Experts of a small language model.
Size: 9 layers, vocabulary 16384.
Experts: 352 squared ReLU neurons an expert, a softmax router.
Below are experts of layer 6 (counted from 0) of a mixture-of-experts language model. Rows are named router (the router's row for the expert), up (a neuron's input weights, with its number) and show model dimensions 128-255. Each number is 50 + 10 x the weight over its row's rms, rounded and kept within 0 to 99.
Before each expert's rows: a language model's description of what the expert responds to; "mostly gets" lists some tokens that are sent to it at least half of the time. This comes from a sample of Wikipedia text that the model never trained on.

# expert 10
It responds to: Opening fragment of a longer word whose suffix follows, like St-ructure, tr-end, explos-ive, plus possessives its, his, their.
mostly gets: " tr", " based", " St", "On", " Public", "St"
router:56 59 51 47 68 62 37 40 42 48 65 39 64 74 44 36 57 55 58 62 61 55 50 35 63 53 43 63 53 58 62 37 57 46 33 63 60 54 45 73 60 65 43 53 67 60 55 66 39 60 29 55 47 29 34 60 58 47 61 44 76 46 49 51 59 50 49 45 44 53 54 53 29 66 47 41 42 51 40 47 55 43 53 47 39 39 55 55 55 36 52 47 46 52 34 45 55 35 51 47 50 23 43 58 54 34 52 49 44 48 29 52 52 32 49 47 36 53 52 47 44 34 53 50 42 47 61 55
up3:56 52 55 39 49 52 54 55 44 60 66 35 53 51 58 69 63 30 55 74 47 48 67 39 63 57 43 42 55 50 54 63 59 49 59 54 43 68 59 63 36 49 51 57 51 60 48 50 33 59 53 59 49 60 71 65 49 61 53 66 54 50 43 42 48 55 49 54 41 63 68 45 41 37 60 39 56 58 55 60 74 40 45 49 54 36 43 40 62 67 66 58 49 54 56 32 29 44 51 52 58 57 50 54 51 53 38 51 46 42 56 35 35 41 48 25 45 61 62 25 60 51 52 41 52 46 37 51
up4:51 51 45 46 52 61 56 61 37 67 50 34 59 33 28 71 53 42 44 38 47 43 38 56 39 49 39 47 43 38 48 60 62 54 58 47 71 43 44 40 52 53 54 56 49 36 51 31 52 50 62 67 66 58 58 54 45 44 49 66 43 57 50 61 55 52 36 45 56 65 66 70 54 49 64 66 58 59 55 59 36 40 50 49 37 38 57 48 60 53 41 29 36 40 68 46 58 55 61 52 60 48 57 49 45 50 49 41 54 52 72 52 49 53 50 48 47 44 41 45 33 51 52 47 29 24 54 47
up5:57 54 69 35 71 57 46 42 52 49 53 34 45 51 48 42 38 46 67 56 50 47 68 35 39 64 54 76 30 49 56 51 46 32 44 50 59 44 40 59 66 26 60 35 52 45 64 62 33 51 35 34 52 39 47 43 37 53 55 47 54 45 40 51 49 58 47 45 45 64 42 44 57 68 54 45 37 53 53 55 72 34 56 43 47 49 54 48 50 50 34 35 51 46 36 57 66 75 57 50 34 51 44 51 49 39 52 17 33 38 49 57 32 49 42 58 52 53 50 47 46 56 60 68 43 50 59 60
up6:62 43 53 58 53 41 61 52 41 62 67 38 45 42 58 54 42 39 42 51 44 47 59 68 54 32 42 39 53 53 42 44 45 43 36 52 52 36 31 46 50 30 61 52 58 59 38 66 54 39 52 64 43 37 49 56 49 53 33 69 52 50 35 43 38 36 58 52 64 50 47 48 34 63 52 70 30 62 59 63 62 70 37 74 44 47 51 50 71 69 35 25 51 51 53 54 45 54 49 40 47 46 45 57 52 58 38 54 36 60 38 55 63 48 50 43 35 53 37 54 57 45 40 75 44 59 51 26
up7:58 39 51 37 57 47 61 56 49 48 60 42 50 56 54 47 49 50 52 65 71 51 65 52 57 43 43 71 51 41 59 33 40 38 38 47 61 34 50 47 60 38 53 49 40 63 48 50 42 48 48 57 39 48 72 51 31 43 67 52 58 59 59 58 51 49 39 57 59 44 54 66 54 70 42 23 54 52 50 34 42 54 32 70 47 43 40 45 56 67 43 31 50 50 42 52 66 61 52 70 54 48 38 40 51 42 57 33 59 46 63 51 43 44 51 36 60 44 46 44 35 46 65 36 36 49 55 47

# expert 2
It responds to: Middle and final pieces of surnames and place names, often foreign and in tables, such as -ley, -berg, -ington, -ić, Zár-uba.
mostly gets: "ley", " Smith", "berg", "ington", "ville", "ford"
router:45 55 68 41 60 43 42 70 50 74 65 52 65 50 56 42 55 53 48 43 45 55 40 41 51 44 43 50 56 55 60 58 56 56 42 67 52 51 42 75 59 43 41 65 69 53 66 50 39 55 45 33 39 38 36 48 51 38 57 46 44 54 50 59 58 44 65 52 49 51 66 57 39 64 51 45 48 63 54 55 47 62 42 49 56 51 63 44 53 47 46 44 52 52 52 46 47 50 46 51 46 56 41 59 40 45 38 57 48 43 38 70 49 30 69 42 32 46 65 33 46 38 39 58 51 57 55 46
up3:32 55 40 45 37 31 53 58 70 52 42 38 47 39 30 64 63 47 49 55 48 50 66 53 32 44 42 51 46 42 51 67 56 56 53 54 71 44 42 68 43 24 58 62 61 39 53 35 40 54 60 45 51 43 61 53 46 43 45 54 60 61 26 65 51 63 50 30 51 66 66 43 46 61 52 39 42 35 43 39 39 52 39 43 46 51 62 48 50 65 45 53 52 54 54 45 41 41 60 48 49 46 50 42 59 33 44 42 48 44 55 44 52 48 60 37 48 61 65 38 47 35 49 54 64 51 73 61
up4:45 40 35 60 38 59 43 40 56 40 65 46 63 40 33 47 58 41 51 48 61 57 53 65 39 48 45 59 37 51 53 33 52 62 66 56 48 56 65 59 63 50 45 50 35 66 39 50 77 54 48 51 69 59 54 52 38 49 49 41 42 57 53 49 37 39 46 56 64 28 64 63 43 49 28 54 53 50 36 50 31 40 41 44 43 49 47 64 23 49 60 59 49 53 40 55 43 48 43 56 38 52 36 43 54 43 59 54 37 47 46 49 47 48 41 60 53 53 35 52 43 73 40 67 53 50 29 37
up5:56 28 55 65 36 51 26 43 57 42 63 39 72 57 49 44 57 49 55 71 33 57 47 39 64 47 65 59 42 56 56 47 63 45 62 53 54 52 39 61 46 52 54 34 58 65 52 41 50 42 46 48 39 52 44 58 55 51 55 52 50 39 55 49 52 68 50 60 48 53 52 56 60 34 69 48 60 61 50 38 61 49 50 60 51 49 53 55 47 40 64 44 36 53 63 48 64 59 52 46 56 47 53 47 53 44 69 53 58 54 57 77 57 48 42 58 63 16 31 61 49 46 52 46 47 58 52 40
up6:32 45 57 53 47 51 51 46 54 59 44 58 52 66 45 42 54 59 50 59 29 58 39 61 47 29 50 48 46 50 56 47 56 41 60 52 59 49 44 39 59 47 37 46 41 51 71 57 53 48 40 57 55 49 31 55 59 40 58 46 51 49 52 46 56 62 54 44 52 34 51 61 54 28 67 55 64 40 47 48 52 60 57 53 58 47 43 61 65 54 37 45 53 44 55 46 44 41 37 54 55 51 41 52 57 30 56 43 34 56 36 41 52 41 52 53 67 38 30 56 67 52 43 41 54 50 58 23
up7:36 69 40 54 42 58 44 55 59 63 65 53 36 41 66 50 55 55 46 70 58 28 39 53 65 54 48 76 40 38 46 50 33 46 53 24 43 54 50 53 52 42 63 63 52 45 58 55 53 46 55 30 52 53 52 57 35 60 50 47 73 50 44 46 47 49 43 32 47 62 46 53 45 43 32 51 57 46 42 36 40 59 68 40 55 46 42 39 62 55 45 54 60 55 50 52 55 46 49 58 56 56 56 49 53 52 36 45 69 50 45 61 66 54 62 51 52 46 43 39 41 47 27 60 51 37 52 68

# expert 11
It responds to: Plural noun endings and plural pronouns, such as -ations, -ments, -ions, people, they, there, members, teams.
mostly gets: "ations", " people", " there", " games", " They", " those"
router:50 53 57 39 58 53 53 53 37 64 57 48 60 58 54 50 59 50 69 54 61 62 48 42 54 50 47 51 56 53 63 37 57 34 43 65 48 49 48 65 61 62 37 54 46 57 48 42 57 58 34 52 49 61 35 66 51 44 67 53 45 64 48 60 61 48 45 61 49 60 58 70 44 74 49 41 41 61 44 46 52 57 40 48 48 34 65 52 52 62 47 49 56 72 47 33 52 45 60 53 43 23 58 75 39 51 48 52 48 48 59 56 46 35 71 42 43 48 49 49 49 40 57 47 46 41 62 46
up3:28 45 50 35 37 45 40 51 45 51 68 52 50 42 50 63 52 44 29 54 49 56 52 56 70 58 53 40 54 57 56 74 58 28 55 55 50 37 47 51 45 53 36 50 57 69 69 68 62 53 39 38 67 38 68 38 48 49 35 56 49 81 52 66 44 41 52 51 51 47 63 55 46 50 59 54 56 37 42 44 65 47 61 46 47 55 42 38 49 49 36 60 46 34 64 46 28 43 33 61 60 45 45 44 49 56 57 55 43 48 46 49 64 44 43 48 66 58 53 50 70 54 58 41 46 54 51 46
up4:60 30 59 50 50 48 32 46 46 40 45 55 70 47 49 35 55 47 42 45 57 53 43 57 62 46 51 57 56 62 58 49 50 38 52 51 43 60 43 36 51 64 47 57 54 56 77 66 48 57 43 45 60 37 65 48 48 51 51 52 30 43 68 55 65 62 35 41 79 52 39 51 46 50 51 35 56 45 55 41 73 39 49 55 51 33 55 55 52 54 44 51 33 56 52 34 50 57 52 50 50 44 66 54 48 37 57 47 26 42 38 38 46 55 52 48 56 53 56 56 54 58 40 73 43 58 41 52
up5:43 57 45 42 62 65 38 42 53 56 46 42 69 57 35 54 59 51 71 61 52 56 52 45 46 42 48 45 63 31 56 59 35 43 57 46 57 45 64 55 49 56 46 45 61 39 48 49 50 60 35 76 47 51 43 46 43 46 65 52 75 56 65 64 39 57 24 53 49 46 41 53 61 51 49 45 57 48 38 54 41 57 50 56 45 70 59 52 50 49 39 71 52 65 48 64 69 57 53 48 63 44 58 42 39 56 49 62 53 59 60 41 42 44 45 34 45 38 40 34 55 49 34 73 60 39 43 53
up6:51 60 53 45 49 46 46 38 41 47 73 50 61 46 48 48 49 53 50 67 51 69 53 49 75 28 58 59 47 37 50 40 56 51 30 51 55 40 54 44 59 55 58 49 52 80 61 52 57 54 50 47 61 48 60 44 54 67 58 49 47 64 74 56 36 43 40 61 44 45 52 44 56 37 54 45 43 57 49 67 60 46 30 39 63 44 42 49 41 50 51 57 54 47 54 46 47 40 54 81 35 44 37 68 56 36 33 48 32 45 26 45 59 52 39 45 59 27 49 57 48 48 34 37 45 53 64 50
up7:30 56 49 49 56 48 46 55 48 59 60 60 56 54 60 57 65 66 63 50 39 48 55 50 48 35 30 58 53 40 64 48 41 36 57 43 56 58 60 49 51 49 43 49 54 49 63 49 38 63 56 36 43 44 54 54 37 49 53 55 65 49 53 55 42 42 36 45 53 38 47 39 67 61 57 53 46 40 57 55 59 32 30 52 46 42 34 36 56 46 36 55 35 46 64 64 54 41 59 42 41 48 40 33 42 45 34 46 51 50 47 76 63 46 50 43 44 28 63 55 50 39 52 66 55 49 58 69

# expert 7
It responds to: First capitalized or lowercase piece of a split word, usually foreign personal names in sports tables, such as Me-ika, Gu-ess, Heb-da.
mostly gets: " Sh", " sh", " Gu", " Be", " Al", " s"
router:42 61 54 34 54 54 50 36 53 49 57 43 45 55 51 60 53 51 40 67 56 59 50 62 46 58 51 64 68 45 63 45 46 37 37 51 59 58 46 62 65 63 44 64 60 60 50 42 42 60 45 36 56 51 41 45 55 42 65 40 57 59 54 55 57 44 34 35 58 49 53 56 50 65 60 37 42 41 58 48 63 43 47 59 49 52 59 47 39 44 40 54 49 60 51 51 52 43 58 47 35 61 37 57 41 45 37 46 49 53 46 54 64 19 62 48 32 49 70 51 42 40 57 61 40 47 66 46
up3:64 62 67 53 41 70 37 56 29 51 48 45 50 34 40 66 31 41 51 50 40 55 47 68 44 45 50 61 62 49 59 59 62 56 58 51 58 55 46 46 56 57 67 56 55 58 41 48 40 46 58 47 31 50 37 63 48 51 48 42 57 48 48 61 55 40 47 55 33 53 46 60 42 46 41 59 54 69 60 80 57 53 51 65 48 39 56 42 50 64 39 51 47 64 64 49 56 49 44 38 47 48 34 49 70 48 41 34 56 61 52 48 49 51 46 30 39 52 48 50 40 34 73 64 38 53 50 37
up4:48 42 56 37 41 64 51 43 59 48 58 47 38 57 41 58 66 56 51 62 56 60 48 47 53 49 26 51 47 44 49 36 45 39 77 49 47 81 48 55 52 66 47 50 71 54 54 48 52 58 49 53 49 45 46 55 54 53 49 53 49 61 61 40 59 54 51 30 62 54 43 46 46 30 39 47 63 56 36 57 66 69 44 50 46 50 48 65 38 56 55 62 40 40 66 52 49 41 51 63 45 42 73 47 44 33 39 49 30 60 53 44 17 57 51 59 59 56 48 54 63 53 52 59 40 38 52 50
up5:58 60 66 50 37 71 46 46 68 38 47 30 62 55 40 61 39 37 49 58 39 39 54 57 48 44 41 50 40 62 48 53 49 63 38 52 57 53 36 57 50 45 46 40 47 50 54 47 39 42 41 38 53 54 47 49 61 43 58 54 40 59 60 66 62 42 46 46 49 54 59 70 38 47 34 63 61 43 61 55 48 42 50 50 50 25 53 61 51 62 49 43 43 46 43 56 65 50 43 61 48 47 59 35 54 36 47 35 56 44 63 51 44 43 51 61 51 43 51 40 39 52 65 48 28 52 61 38
up6:34 61 70 50 65 49 55 53 51 46 51 55 45 61 53 30 51 40 53 72 45 33 48 41 54 47 57 52 48 67 65 49 44 61 60 47 41 52 47 49 62 31 39 47 45 43 54 52 65 58 41 37 46 36 45 56 41 56 35 42 34 65 56 35 43 43 33 62 58 58 51 57 52 43 47 49 53 63 58 32 47 51 38 53 58 47 66 55 45 72 52 44 51 44 54 50 73 48 39 46 49 35 39 44 75 29 55 65 75 45 56 55 56 43 54 55 36 39 49 33 47 54 33 63 41 57 40 52
up7:48 54 73 42 68 61 52 51 49 46 49 47 46 59 49 62 61 48 46 73 34 34 38 53 43 59 50 65 59 62 50 47 55 67 41 64 56 67 44 62 55 56 62 65 65 52 37 53 62 51 35 54 33 43 37 46 43 50 39 41 53 62 49 64 41 33 59 47 42 46 48 40 47 55 34 38 61 52 58 47 48 70 28 46 50 41 57 21 57 63 38 39 49 72 49 68 26 57 48 39 45 54 38 54 43 61 55 52 52 37 63 61 53 54 48 47 60 52 63 50 51 59 46 47 36 47 67 27